Below are experts of layer 9 (counted from 0) of a mixture-of-experts language model. Rows are named router (the router's row for the expert), gate (a neuron's input weights, with its number), up (a neuron's input weights, with its number) and show model dimensions 128-255. Each number is 128 + 32 x the weight over its row's rms, rounded and kept within 0 to 255. Numbers have three digits each.
After each expert's rows: a language model's description of what the expert responds to; "mostly gets" lists some tokens that are sent to it at least half of the time. This comes from a sample of Wikipedia text that the model never trained on.

# expert 39
router:096078112149170118121073072150111124121166155149147140146091095097158172138082099162119118149149134090138138119128110125180178123119149117147186148169161066090108153132149184157149096103111137172130091092153114171069096160110114078153134138155102177125089067136130127095138182110119148132162144074126163138162191097123144149154191093097089160145097093156129175080103138094120106138109
gate0:098118121163125139079112131139107119135107111194071130115151081095190191124147074130111151137154078125157184170131108140132069157098079167144121084110146118108164113146129108059080106177172150103118132128107182131189101085132166094120128133140162093130168100129149122144167151120152109158073140155203083122113091115098124173103156175108079116121199164113057117165061171137097093106086
up0:148067170121202084131108147110097129147130101117131103141137122162080134124104113171115127099149137133157173113135058147134150090112156203065077137112146145179147129165130107102205142135158112146179178108145162144140163143138183121184170141095162131162099157156105111186088166110128136141148120170195144217136139088160138068123161089161135127134072145158151140147154088121111142103138
The prepositions in and on before dates or places in biographies and histories, plus verbs like made, began, started, originally.
mostly gets: " began", " in", " originally", " started", "In", "On"

# expert 9
router:117126129180166110124105089188102172102126175138108123075077157165154168090154148131129160151166126000128131104168088151102160122095144098162180159162158106096090175120151158205135115137081165159128088073149110125128132188123099077163150119122100161145117114154154093110149117107095165071146120077134171141163154094099165152148124055103103168186114100158136138058114193087134129120121
gate0:139159129130137128134111122117178121131152129160119152158141155073130082161156116084127079100152137122104110107128116135113150143111139152119179191103075106148111087048135148121121200122121145071151110127092143166113138119149129129092138125182119085108144158122135082122202160076199165153158172074110098156118139107084196155120138091092150184097101063148165146100139128054203144164129
up0:163165100120112087137160184087114166191139144148107127047145079088081167154135134092112116088171084170099110158150141167152078167086128193136092130120082190146137167100110141121180113212119097131137133176130169141149133110101131168105068104097130126126135184160115113147147164189137070144140089122148168183165175109127109103138160086114144097175140143140157164117139157172073152125087
Mid-word fragments of non-English personal and place names, such as d in Benhaddou, k in Piatkowski, sh in Dimashq, abad, ović.
mostly gets: "abad", "nik", " Singh", "kar", "ović", " Democrats"

# expert 10
router:094108128147159155071120076116109151127153146141157179113096138162118137108164081134091151144162177071161168135141124100162151146105182116128188163124142078113093134169136158155154091095075148150176109107160125138104074145076125103170130103138071177133111090131165101101153166079080130084176157079099159165161118085089144158147186103117156161207076102167122165101121159078162158115136
gate0:085131131130139150127168078129102143058158108175142129060156064127093129108125131141035141141092154161168095137149124111132125140115143144126158140133134136153088127141123082089130157137108126070136153078104090168150080118114102145062082117152116109182167099118124081137142139077125148111074172140172162135064114106147145098117112107056147126113156115132126139181145139071117114145143
up0:171119139185125108119126132087141130188107218099101121157135167133129098129112123132074161123123155118121128103177131074095115109187096090139118131123147148053100133060110111138117030131128130149138102120143172087130079112177122146135112074104072144069113129081079158088159115153133112149133090149118113116133141113164124143118130110174086102106143168136131133186167134155148117085115
Prepositions and participles right after is, was or be, such as served from, bred for, located in, may refer to.
mostly gets: " located", " Location", " only", " occur", " represented", " within"

# expert 47
router:065108117169177099118075089187117162115176150149157102125137121151158163087113117149057153150154121100103133119193129104127151144066146125157135173149178093111105154183180177166143119111091157133155114095155132117077112182102147088157168090162096161157114105149141085078117156120081146117137175063156151147167172075121120175191143147096102167135086124158082153107125156095161104101078
gate0:134100100132095049138132129074100135111149118126125132106104141112142171136143134143115156135119096128102149128156074099124146080132089188056114086136167133097120067136117111094196171087091140148096119113097111132162125107088088169097112121155093095187150143117121135104140133140145121124113105091095070126129125186071161096086145109130104150143096085071151179140128098133144111107158
up0:166100123148086105127162075134121171163145190066111133094131179124136134118151145165141189186108084135088102170197106144119139112100140141108138111127144112111120077088083169111169175100079107121103094169126191120148112122120144107112084156195051153224124141157097178108139110122166116136125173102091093089128099136106172132155157103134138175118134118107141165176137100172146126105078
Of, from, in, with after a noun or verb, verb particles (blowing up, shoots down), and verbs like reduce, protect.
mostly gets: " across", " maintain", " down", " improve", " reduce", " avoid"

# expert 24
router:105105097159135107096078114142095156075181167145157129095067074162154148148111111130094154171149162099142143093135100122170188161096174132165159166179109127095104144182141188127138113078094160153151099074120119176071129147085110100172153116168111167155059112132119124104116128096105180109154184093133170151154189118098134163173151132107077141156083108137135175105118129092108114069134
gate0:146080098105184099161142154125169091105188131087131069142048093153213158141079098183130105105167148088134128147126111149129146096121115105098147110145131104124127136093184149131091171083111147109118083048163120132081131120156138139127190145121124163092135118111153005166108139147107101126147168143083147134125103113143156100121113127141078107162113067158116135141111118120128142075149
up0:154193160115151132142126078101113126177079143159101157108218184129089137095136163130116124117101200141126153061199131084129117193113135138158094127140157155099102119167116095155115174089139110168159177162121137120167110119061079101142073052110054139117157108168088166150142168140110122117112078168143107132172151064119121146124194145108166179109141122134094193115145103181111132167085
The, this, and adjectives or participle endings after prepositions in expository prose, such as similar, original, higher, weight-ed, simpl-ified.
mostly gets: " this", " similar", " original", " new", " lower", " higher"

# expert 1
router:089092126197118105126076085186100168089187176152166120101073120155135116128119079125105165133161136063152184107120115085173123128111167155131130144151159080123120156149139160133176142099149130169151087117178135157081127145108136100166153049144113152125105102133112133141096182133083168083196142123126111131171164090098177147144140097099090124170083101149088154135113156055172102106094
gate0:121149165114174156094098083174128132162109142106208160135058115194112107116115154067142140126109118119145090162168068079133091137072159129173085152159116108061134083174097229136098076132150099095101120116134119142141123185171104153169165120126090090101142164134138157121187094149113161130093183141097117134168145137098099170169107099121137111115084104173100157105112227144174113094134
up0:127146133174114125164123160108159132078119112123172123079145084155145188107122128084160138134077084136107087117151081082067123171135095191152128105065132152127124166176155103065122137129149177107077148093085116062141144167103127094109105143081119104151142163193124124101151150113146151167119043126142133152168044131106187136077112159127139155090158151151148096190113115112106137146136
Heading markers and line breaks after Wikipedia section titles like ===Pacific-10===, plus bytes of Chinese, Japanese, Thai or cuneiform text.
mostly gets: "′", " ===", "}{", " ", "_{", "’"

# expert 34
router:095099097157167081103067095174077152078150144160156103103044081137166156123119098166079130151138146100193169073165106106171125140101138177163149156146122118129097158164154180142140098110082162125149134098116104158117107168100111107154141118174076155166131092170148106074100158110102172086116160087173163134179142118087150172166117117112099118150120132135101115102111155129196107085129
gate0:142146128105165131118116137154099140139127099156167134064114148160123137170119083113147117116096125133060117152159132107139140158102115108103099117167143078098167093164116191146095150106048167104089127093151076124158100133177119105190148101156128064160147165048116116156150153124096142044142122114115125084125183111082123166175130127127107110148140095147046101074141127129134206072128
up0:076104099134146144168139140051151149069073122122098099163102109126190155077085170121124100118134122110138156108124129128119143168160152134134142127117140131172141153130117134129164093123138103212162128117146144177077127144097084171124089173104091175068040083150163122109103142159151117123149089142129173162082137176109154088112180077166137152131087096124173127176108142064121094131130
Articles, possessives and quantifiers opening a noun phrase, such as the, his, their, several, many, both.
mostly gets: " more", " their", " several", " some", " many", " both"

# expert 57
router:100094108175159137095071061200125152095174154165140138089070133139131134171112088138101147143146136081130168095174125122160149138100153136161171143151146088130091139134163130168116094107157148145150111109144115133101123179114056128193108093133050156115080096156154102100116141122103180083187141119148154128147211079094111161134173121093119189160099068131099143084090137109155116093125
gate0:114153119120145139135125184112126129206089149118096078076132117115124130138140098115101130141151140089076122122173116147136121147194118105216203104188122178072060134120123127122131127143101186158058150135123149090123103148089103108145111107098096114106171107135127132087149156120202191088121144141164125221125121170096121191105153202131168110118137167139066138132054141113183117168119
up0:143249130134146095176106194112160144153126157108133056162131116129128136120173160095096171175121097114132131019089122136148123082102147115157175151114176123086100088107136128108118153102114110164157122169134086115117168156137141115146139063101165099152156104145157134140091207109080085164200099160121174099141141132121145047127131136167152209124144140137189106111169137158090163187181
Pipes, semicolons and commas that follow a name or title in tables and lists, plus vs, Racing, Motorsport, and words inside song titles.
mostly gets: " Again", " vs", " Racing", " Motorsport", "‡"

# expert 31
router:115128119176146133079104094147102173132152151150154139138053143143142167122115105161106142135150187045147148101152110101143129163102156172158125129160197093097118122151178145167157087124094154145155088070168127175108098186117133122153164088150117121150122096138126092097133159114099139146177123075142212113118134110122147111141130125108102165217113061156134163122098155101166156077131
gate0:136140078122130167089145116157131112092142144156121148103119152140126089162117050097163083076193126098091088164136094170118071169108159089159142122120137074101129074113106136128142074199138142164152112117152168114153143100152137168120129173125159093148078081100120041156090156115110118121090105151177153112144138138134095192162141126128072160134164161153157160086117106116091132126126
up0:165151090103200144085111187175093116147098170114083108134154112135104086162121149072128160116148077108184170102112128105122138097151137107174148129138140136146109132146136107119177108106117122165168060125163141134096146187169128110134152102127146146214107114150112157140134086094062191095129132173184121131119160076149155117110137071093149223128160099123123154134123123099119089105127
List dashes and spaces starting lines after Career information or Personal information headers in sports biographies, plus words like With, same, played.
mostly gets: "Career", " same", "Biography", " •", "ka", "With"

# expert 8
router:110094103153130071130161104174133139120143153132133123116085090122155130145121071124096117159173176027178183128164123093166134139097168110135166180175120130120109154159181151129122113089099149169179079131180111200131142130102097131156156100142077169158120091155181085134089134096136174088177161129120150141166180111084176164156133112092113142192076100127115129108134162105176131093098
gate0:118080078097141129088149122173158190138152161083085112098092100077099117138111043054109106110133123126112113135149147129137173127171165130082154090039113163126179203132145104126153119131118118158108095119110072082109134121140087148046066135120172147120138145118133143131123132088118099140127108122203052097128121134168130153171156128113161143139119139074103131144129149053140139138065
up0:142113108178131139179132113127084139123123152075156112115126166105095163094166077063080117131190155119142107074154150116143150154126129128165086107127100080154138142103066097189066133116079159084062161135142055179120124132107147127116117086141169080070168091131103119110118144185122169100213106173126120144111183121079113118169145179123150111129130173151049139128168120082170070187078
Word-final plural suffixes like s, ers, es on nouns (soldiers, friends, riffs), plus mid-word s pieces in names and words (Ok-s-ana, fos-s-il).
mostly gets: "rs", " soldiers", " Islands", " parents", " officers", " friends"

# expert 40
router:101101103139154092139130110155140162120178155162161134107111123186153147138074106113061120149176149091143113101170087096165172152092161122163168125144179110142122121157181144151159120133066142160213120130142100147087113157082117171142164096148113163189101080141127114102111115124107165066166154105112175143167146073115174176127156084107132171160104082160091148105128133052169111074125
gate0:168128124179112144149111113140103109122126087085151132108120131127108143169180121110072127127144122097103073061143143221148134038129112141135145150179122156160126111113117147146160173167093172134132154163182138105118141103126202147144127101132145136161134150166166108146094125137121121147092155098128185142107154125142130201132185139105124190163116157125129136108213146113150105115118
up0:151163161114136182198141134165089125121131099157124111092093059153169133148122167118101125103094160163133103106083102075041116144089122136158029076164145144112135126201132137124062124117094144081150143112123148130137098054108088118113116177155105135062127223141138133091125121152137126161101093150082099121173088116172075151111154128081138125133112177162161169148141158106180080135110
Country and region names after between, of or in, such as Spain, France, Canada, South, plus the 6 of 65 years.
mostly gets: " Canada", " Italy", " Philippines", " Brazil", " Thailand", " Africa"

# expert 30
router:101095114163124104090077152144105170102172115135149126101070124126174140147100118111106146148157167085186128117129144062177176159113155173168188166136176072127103183197146158161114126155111132176168106094158169103076071146062105077152126081106108151157107078144140122115130160114087173096168174106157127134155183094097149157134170094085104128255092106132093148109096167123172090060106
gate0:098158142101152140158155118109176110153157114126168155191144139145101215130089110132189144138162117116165146114147090132113138167073053160126101135145156118130128157109189097070097116106139121148145087119127120083125086107135120072137146098110059120077140058107142184085103178168171112157072131124159151158125117092198160134179145164103140134154081110146171088112172103083103110069156
up0:049175072146124139152193102123121132099098139137088141167121150110158159091121129074130097150087150144105093081136123178123094096124131128086111169168156095123148108191134114176130130134141095111191146116129104109073090110098096177091108144141113172126135073127099125155145145123146164110099077151127126090132158115085120152081137118111081079122148128146083144041116121119141216138163
Single capital or lowercase letters starting or inside words and acronyms, especially t, g, T, G, H, plus to and top, also in LaTeX.
mostly gets: " top", " b", " T", "t", " H", " mag"

# expert 27
router:148106119154184087075093110153077144151171161143150106100089098178147139150103159186074154175187164048156157111161105123173155153126138108136162165188145101122114126158102134172133103078134121197149107108141105147106101179119120073161124107141109142159108089124147133084099175119084136118151189059139187121145185106113140167129132106110133176170081102163142175108097117090131112106144
gate0:092076105143106165077083151105126178080181126171107118162127162138105098091090127100133110092069074117136188162129078130123130142134084179139096114122130157176147113097120127123134138133141139104090134143110070119083130156165089080152115068145094104121174124146149065154106123147188155092140179084105149093156114164089165122094093120133144171135137168109124098147102102111113107160140
up0:123059122155138109077126128098155119120176077132092138135090096086172089131062120115182060137177092122114127174055169148119111140138142155103080143146117160130142116166124147180079103130131121059135084084120031111072070181166103141077093132196163113107128091148128139136142092137173157098170127159172103153061121111089089089133125164123138134114100103172155125123087183165122151129143
Common given names like David, Matt, Gabriel, the pipe between numeric climate-table cells, and pieces of foreign words like Eerste.
mostly gets: " Matt", " Michel", " David", " Christopher", " Daniel", "Alexandr"

# expert 22
router:102085117139146105125110093170108144113159124149169133121093133115131183141094105112125182179177137034173119082174106145139175140106153100149177147140127119093136132168163181132146105086119105171132093098188115162114079154123111136128128082119084168161095095181135099144088132077054166090165211109124161150173177110115135116167122091104088113227099099154100128097097114087136097115081
gate0:116091113133150129127121114156131102147137123112096045149116105135130132112139177133142142124141127157159140149157152091142145090168149121168115121137165158101116131157153155152201068091169127143115078112043130145049158108140103140125164125120188096125138180155213136110155125111113130126114125176139143132071157140138108103162094161120081074113192124104185182046090122143075084087089
up0:102167171087172141150084058105112165118222116143096097125127107099072042136162105142122128118134080122148151096158100125171128135060138109107169130151125111147129119105084135122120175163118131171119120146111132181142113064136121172098146121138141131208107149123084082147127043113148152108147131138194148080137072129130132165139145127156137146109124167108188121153132150162117082100160
Pieces inside foreign or rare names and words, such as gj-en-nom and O'D-on-ovan, plus Thai script bytes and superscript symbols.
mostly gets: "อ", "_", "ว", " Won", " Liberal", "ร"

# expert 58
router:111113116163168101099082133162090168088154179116156113108104103129166165124117106162078161185126187037166104098162090104134151157133174135150141173183155105096116142156142173162166114080116145097154131095175105126163115153077094105177146094154102135162129068164162099085132157127095163083164165115153149154135191122098182147142131116094106171201076111108054128106108158117129110085125
gate0:087146120098122048134118128158117195082105171126097158168153125172186125050147072149106137180095114095134098167117110125132145139127109097130111111144137188130147152107125211084136114172144070133127119104166094173135094183121127091131145129041130163164121085080173147153093098122163137116149174094115131182085114079123137130114109172131159115120129125135195083130139190101149148146085
up0:180144120070116129066149130129189146152123131144138113149121152109124105162107120118137096118154157125117111111165141127155121072126133155098171170147100112085138130082140090129109123121143171157156118174098141123126182114158093159141122097102123137102098154081116066159053102115104108143175136174125150156104139126123119097182086092178126167165139116130196180171142139205086164172139
Single first letters or short first pieces of words, such as l-ucky, l-unch, ja-mming, plus motion verbs like went, going, moved.
mostly gets: " went", " going", "page", " f", " del", " v"

# expert 37
router:088092080195121111124107068127104097149186184152157133105097120134144169129130126113094148177158151005114127112183127120152156153086130144118152118119164092128136150170143154141137092093099160154133103123184096157062048137127080097157119109163096146156071088188125059138126165104074115111158106115174150151133169130122174109145127151106112168249083139144059156099154162117164096083121
gate0:102110117077168121156112116194133167134155151121159122139093091144118126107119120123062120197144132142125115096156058172145223096148168065156161155140113108126072148124155123133184157104105146087111099118116169113093091165096122154137154096107138170173160116175191142131119144102157143120134128155085161203104090101129163132189197118065132145118126115108162119158059119112140191174161
up0:062062121099125137174129159126097102136173134095110120158100100114120131055078132139135140063133149121127075082070135132088096126119144101124150101119160204122167163120149103105169114087106133089158145167079110103112063134141099161127119131154175158139092101093103098145117086117142117161131149127150183180108148167167120119098127206108072126132098155150056135141134150158165161120097
Middle syllables of non-English proper names, often after Na, Ka, Sa or Ha, such as Nayyar, Nahyan, Tihany, Tunç.
mostly gets: " Kam", " Kha", " Az", " Kh", " Jane", " Tur"

# expert 54
router:104097124177145113120110126165050132088154130153150131098069118122171167110102103166085208140152134084176160115133110098173124138126127148173150127149134069134091172172179148150165125096077154149166067090157076162107097143117092120138152109160114134192097107153160080093087150118099171096169164103142171135177144088098158153136135124095131180159098061085108156085097177075145105096099
gate0:114100077093144147127144103149148080131113156172127153071119106125062131110132135110150149132130129106119076093097128101169121138156138106016110113134123128125162112104123108103129110130174127161145088184094121115170119102116153130156110087086082169068134130148123168125178148101186096132194108184152082156114140090200111104137075135096156172129147127146124141079190168160140104082187
up0:160186095125164135126060135113128110161078172112095124088146103096126145092137126153132109136094128122113157087149156083104157147147100210193130153107138129099084133130149102141142127078122143155105144156148105167170073123099123100099163188126127135163160128079156121090168169122117195151111145138152084167157119125102141127062120178155181095137156157135135216194080154097154122153116
Line breaks, list-item hyphens at line starts and == heading markers in infoboxes, season summaries and See also lists.
mostly gets: " UEFA", "===", "@", "==", " Scottish", "===="

# expert 3
router:092075096127156155092078110140112141138138142144146131059069076171173169157101139131071181133167162076153113088136103131169191135125144160168137136180154095090114177153151145142177101110105182130197095068145126116124098127129125091175112082175115150158107100141137130118136144124102174116168149100154109102180176085105129177161178110151140137157071096120093125117098149109167144096152
gate0:149125141101128139138131144138112167135134146118155134132152124137133110115191098089085139155129145093163148095146179135109108169125090122175088136192174104071139118154099173188078121167137146173111132073153112081121136123141126054178156135176113163039131126132135122087110168115150114125145155116178101178066145166089125130113097131184130104163127109117136101079168144084145090159135
up0:104131074144067136170094133183074194119138128126151149092138126140114163147106059095118180110101137109145089090100110160110150094163099186080100117191133143148149147109103143092101096146083115110102150119116126143064123158119145069071156156114144117093115112094157086147120108105190067141099160182137088093067192143121175139105130105130163149146086132142144147103081109108102118213117
Pipe separators and markdown divider rows in election, sports-record and results tables, plus verbs like took, brought, gave, born.
mostly gets: " took", "|---|---|", "|---|", "|---|---|---|", " brought", " taking"

# expert 52
router:078104091149140111138097112156135158087187157151153102093029066201164164129114107135092168170157158119139145093121125103177130147080154157144153171164138099074129151152129170160182107093127164154152103094172116171089076143105090095131112097134094164152120097155192150099085172096108150083149147082146179137149152119141157160148173092083108173142102083117112137104095177101159132108096
gate0:167111112120106147164144120108195122158123126192097133109130119129076151091183058094139130197076125122174166058100155055186147117115188146169139141105132159116109203165141110086110065173086148141163168164116057102083122102114121165117120111151133126156072103108133119115126111074168087132147167153138115155162175186136148153108133181070125115110162131123066177130123157144212065115113
up0:039146150112131131081162173162103084123180116117185101175146082113169113124160113094177160155168128148132142166114156125112097158078110154123097085134147104070191122079125098175128123114162128097171103120180158125118148153102116074112090158144125165146167117144199190166098126106160183105130131134195134130109178062159135124177169119114170166104166100195144093128101074141127131122140
Conjunctions joining paired words or clauses, such as primary and secondary, or, but, and the -ly ending of adverbs.
mostly gets: " but", " largest", " other", "ically", " and", " or"

# expert 20
router:120133093150160103099116110182147135104183135139159107086113133159156180163093106187113141175163182042179136107139117090188179140084143151206137152145136057134130161158162159157132116095133141141131094069174125133131102150144129120150147098128105161154093066154159107090135195121141156087164162096130198111157173096070151174168133130123113125243101130138115140091131140084146088101092
gate0:110171131125114137096131081146153105122116077105187049091134120106175090148106153129130153114112145156181137105110095165067121199108095196100125181134107130081149153127119137168107100114134115116110103112178103142084129105154128147066158208146108170138120067167189145112094069139088073157081130095135116153119101137065135122107132165115117142168126155071105088110154098178130168148147
up0:155159082131113157161101108143156117151175144147053130127088134099161142096114099158147138142129158127123124135192213103149214050151124080148140088175129090087110146118144165187080174128098131156121129148102118134162128142083098168128135117104106174093193176096106106116141179178065148114160168180099133103101115098174147178090136173168152139141141111137135143127205145051086147119114
Digits inside sports statistics, such as appearances, goals, scores and seasons in pipe- or semicolon-separated rows, e.g. 1+0, 4; 0, 45–75.
mostly gets: "Á", " Set", "±", "ñ", " Decision"

# expert 44
router:112082084135140117128095137182127182066163167127143146104065162129129158091117134138112166160145165104165124124131095130152122143080154131172158161145171091103131150175144162159146106103115130137168100084187103176087103169109098048165165122150111155155113105134138101113139130122120130082206178089111129123184206122119147193133168093094119158151091092118098166118104155093145119085108
gate0:124072135080095135122155121141137178153162126119116099140109135184106074088053176126166148151127071114100095115102142134146135058029172096146098184116092153196122140128131131077137140152116099115121176094127137116111168146144163119103133118164106168087119133080166119148081085139165139133116182091060115128132097121149084214117138143167149149141094133148141084094087121094153099122111
up0:142099087085150093100196160165122167186087152103141138128152110179158160127133200102106159146185125123089086086122082156078139070068135101165150128100139091146089133163164133106096118138118148103162160152122188129099148157151149116155154159141122126140142130099102131131114134129152103150185096143116104132121143124121082100146110186112126073150130140178121079141114169166180100069078
Newline tokens ending list items, table sources and paragraphs before section headings, plus heading markers ==, ===, ====.
mostly gets: " ==", "rthropoda", "\n", " Insecta", " ==="

# expert 7
router:098112073166129103123090111146122193095157165165179168075047087165148173116094138157088140150167161081166170095170115085146153153103147101164154151149124111109143125155189176138160106115126148162154133076175121142098136131123085102175154087175076164182063139138163121109119162111106116099145128123125151166165165103130129148167170120085092157175082128169098128123097130100135118097068
gate0:141131183115109089106128157093133105171099162143126125059137145130117117105132173156089138135151199127128140084118116052150125135070176144164136177084147118140148064134150156161202094127139108184166150137155115134144152103119161119120141137132128161144106134100158137184132086112138144173127182114150110125168194113095103097108090177095117113146171185165114136115145028139163125130155
up0:114179194090081178125136172186128132101088169097134117068182149102127195115128176109126115155101152151131119083135103125108124090077143101180105140176119147132140060121155191133130096187121151110065140135111116105142121132137117154144145140131155147060125181078108127138173165131188152134159158080095103180124195101134114136131087205095181124134163131222152166170138122127151165155113
Abstract or common nouns after the, a or his, especially the plural s ending, as in gains, views, records, characters.
mostly gets: " success", " characters", " effects", " events", " songs", " method"

# expert 17
router:141083100176135098124122112142104126129142140158125128098090098129135175134129116163073154164162149079150163087193109105197152148094181098127120153154176093128093160190141186155153118103115150168136083087175117138115116154071086137171126088153090151144090093132144103106137167124071165091197145123120165104143167092097165181134162067129119137184101100133081148110115128084125131097116
gate0:194141115102131078111193125132099131051143139073116168112122113129136136123111180184129132085167145139128085152147084137161109118152138174137116101112108206079148148145135112100163167134175141124112117159103179121130151141163192110055166178095163159104110075097117131154171140094102104091080149141095121169138080119142130137103099165107139121148104141089158160083097114101152188139105
up0:153143126097120114167131143105133133148093176167140152139178159130129134162139116169104182164177177134138149118173078185092156146101130096168185130116079111138089137173108127125048149091152132107136133111087114127176116153116158139135152140082115213113126064120131169080120098092164118123132103103065123086160199039142133162123100174122153173136138177110155127093174109077105103064167
Table pipes, closing brackets and dashes in sports results, country codes (GER, CZE, ITA), and the second word of New York or New Jersey.
mostly gets: " GER", " Prague", " ENG", " CZE", "}$", " Pennsylvania"

# expert 63
router:114110089154179093099091107147132128110167155147113135118081109152138150144127108186094141159127159058142151116131093102177147134123143165192160156141135113064125153145161142139160106083061151137169099098168088147114085126104081111189117104156106126169124108138148088076111175120092155115153135132162138162164140119082124174145155078100131152164112085123100152109107177131172107085115
gate0:122144106108103098116142063151113107147091135113135111114167180178158122086097124105158128121117119129136105103135124078156083176134103175133000171139175092134114138073144075127120136096149148146080101142181159109141121145127157132120171109090160124133083120165074102153116122138135172154135102144119137179101116154176041086130106127157128104113079122137171171160125154156152169093100
up0:156135125148148150164161095150120135118161179077137107096108120156043149130094155128189135094101104128094120100135137234153091072091136134132125133164130154106128056067056143109078138170142091141139146165075090120167168105135101142170173098076153197172109106118121131122125149128121120144116163109169157150104116123137169091133148120079149157131111135125159172116116122141124156128141
The articles a and an after is, was, as or in, plus born, aged, of in at the age of, and table pipes.
mostly gets: " a", " an", "born", "aged", "from", "second"

# expert 25
router:097103090167179082125114080184118145139147179160147123097045083142113127124129117155133151188160116076124121089161119131142164144078149168175154123173171102125117156134149136185142111102114142184168108129175130179082095149080074145156118086144106142132092078159141100131103168131112162068173168089123196117168172090136130189138139104125149162193130104115127148119116157081152143117101
gate0:105191135078172106139129105115124089115164128163093154120096192122113144135194157096167105137080135145110125135155120139126153119132189106108142119167144152166122148187184100089125175160102144135101100126103017098158094074078121140125180139147114098185166073169129084139079128115143103088138140130104112139159121173121177127125158104092127122144091175071069165089130139100172118134063
up0:196141145079087107080096149078112104141120164145084067139110066128111062138150062152175057125116132120181068133069041104112123192109132105089116115129095145126085133111090091174104125132102135139150126121152122104172121074055109131182117186168089135141126118174125075142145135184125123118179114144121135143089104113154098141144138080095127102156188054098115112111147155139143110119139
Final pieces of personal surnames in credits and lists, like Matthews, Adams, Simmons, Johnson, plus and joining two names.
mostly gets: " Johnson", " Wilson", " Jefferson", " Jones", " Howard", " Jackson"

# expert 46
router:107084119159143136109118098150092154061151164126171099120034134148127138109108104158108175138123146092163140088197120126164153148097174148176161134143160071114111147125168189191136091093097113136148088095140081140061121159112114047151132117151102164176117095159172125083128141136093151097132192104115169139181155127123129161151165112091089146179081106123102131121076181101167113114080
gate0:167092127119106138104112161100155075128110096142138118172145174151089122136073160163089164107150108112120155187118144139113074151085089200162106106150151177165110150117177101106143062184124103122188181116090141098102134074086124186134145143140058183149150107140142139094107145128038048139136133133102103165114211121096090189122069131152073136139115188159164153105132120128156087115204
up0:162120084147092193156106093112121175106095123131086131150078104141138134132084159117095165111103109156168051178139089136176070192141116192132091089177151147135133159107173143125113124181118101149141149123089083134143114125124172184145112146104148132156121110146113079121156191131119125102116134119176100173098132088149095187148052142090099206126128175141218107126075089103083059135140
Pronouns and verbs in reported speech and argument, such as saying it, says, write-s, find, considered, were.
mostly gets: " said", " because", " it", " so", " you", " could"

# expert 32
router:116095100147183077110098112159108162068102149139163130084134136188132137126084100140079168150142134033140131091147093147153165131131112185164146177129186087133132155122133145177134099102087145202113108145143105159087115151078103093178130100157095180138089102174139117096083152112098174104165133129103154128143199079099152185145128122129113157219092107130118170125101150101140111109060
gate0:115154124116172111226099133096049168083152115173090140092120070115126079160131119123092086191149145092126091102142163177102156120103125151162094130137130154035140181188123132170187113113101123158120114121156125166163097168129117170142105154155098128141043153092128123104138156065190126115117106183165150178175157078163130175101119117136138210120111130073150103146113132143142145131130
up0:120073171156164135091103142130160119152134170134156142130148161064127156166102141141179150082116116180109163114113105075126090147144162140114145107139069077177085094106120120116076116154123214114117152106133140098095187080123141091171160150092168142148224147140169109108109110155103178142143176125171083122127087148133110080165109137144176063098138183124097158131088101131160067148111
First piece of a personal name or surname right after a given name, such as Lo(ubet), Sa(utet), Ri(bera), Os(bourne), plus names like Anna, Herbert.
mostly gets: " Anna", " Mr", " Cole", " Gi", " Herbert", " Baron"

# expert 35
router:102089111162120102153087101196146150109163183151160120095094131161150131109075122137133124150174145073151155103163114086163175157086115185137144181173149136148112144142172116156145105090122158165133090113148074149095095174116088099161158098149085155157083117139142148088111112089082160086179158102162147102149189089113131161163156094108136171175097116146071184095115172093117098074103
gate0:129122169111160125093168085181088071099112140147118127121118136199094091189145094132088079159105145120099169091164092150179113135036113145115111084110149073149116122157088143100138160169150098167114140150151100136096155157157150069111135113080118181130107070132092143092176140174143094086078115116134153147113098099067110114115087140099105128154176128107134085107149098123167140202069
up0:105111109118173072081110173083130155115139165121156199127145118182072077127157133153156139136132148139121139202161132070112086130093124099147151134124120134162103170136136127165208173094126115180100117120094157132135172108126159104138104166128150127139135157151120130177101133112115079153169121167115119058079081138111134155125096059186127077149095142160203173150112117085127097089135
Common nouns inside titles and proper names (Night, Fire, Blue, Film) and the -ing suffix as in Royal Flying Corps.
mostly gets: " Night", " Light", " food", " Siege", " Fire", " Sound"

# expert 16
router:135085103149164117092123114134111148087132170142154134117093108130164191141109105158073157152196158066164170068168081125153143137125169121179156164142189082129075131125131176142135085134091146157155129114160109149093102142074061077160153082157078133165107098161157109115071139099122181099149138132149157150161167101118169179161148114106131136165119103119088165112097167106156103094084
gate0:072094184119090104160097097181159116146157158107157161122109145104099105092180153135142152127092159113135143142146133080135160152097128127094117147154065139139122176131139086075097053098136165090132107125094092141100101119084171094219107125108094166124168115097103135175076111196120173130136054154127177120154147097148135103155176068182112104133048087137083163141116130083172106128103
up0:095124079124100100111133138163144143143102119099195118094123166104154153124188095143153114156190163131063081145128148124156102040122175174179168189148088113166150151144127078164078122137137121190086151145147169131124179093091105143181192144114100126085164142077121032164119138122173089170115113146096151038092109161095134174113132163121067115145111115137070114069110078173163097108086
Table cell pipes and line breaks in wiki tables, plus auxiliaries after he or she, such as was, also, does not.
mostly gets: " did", " does", " also", " do", " Para", " Bro"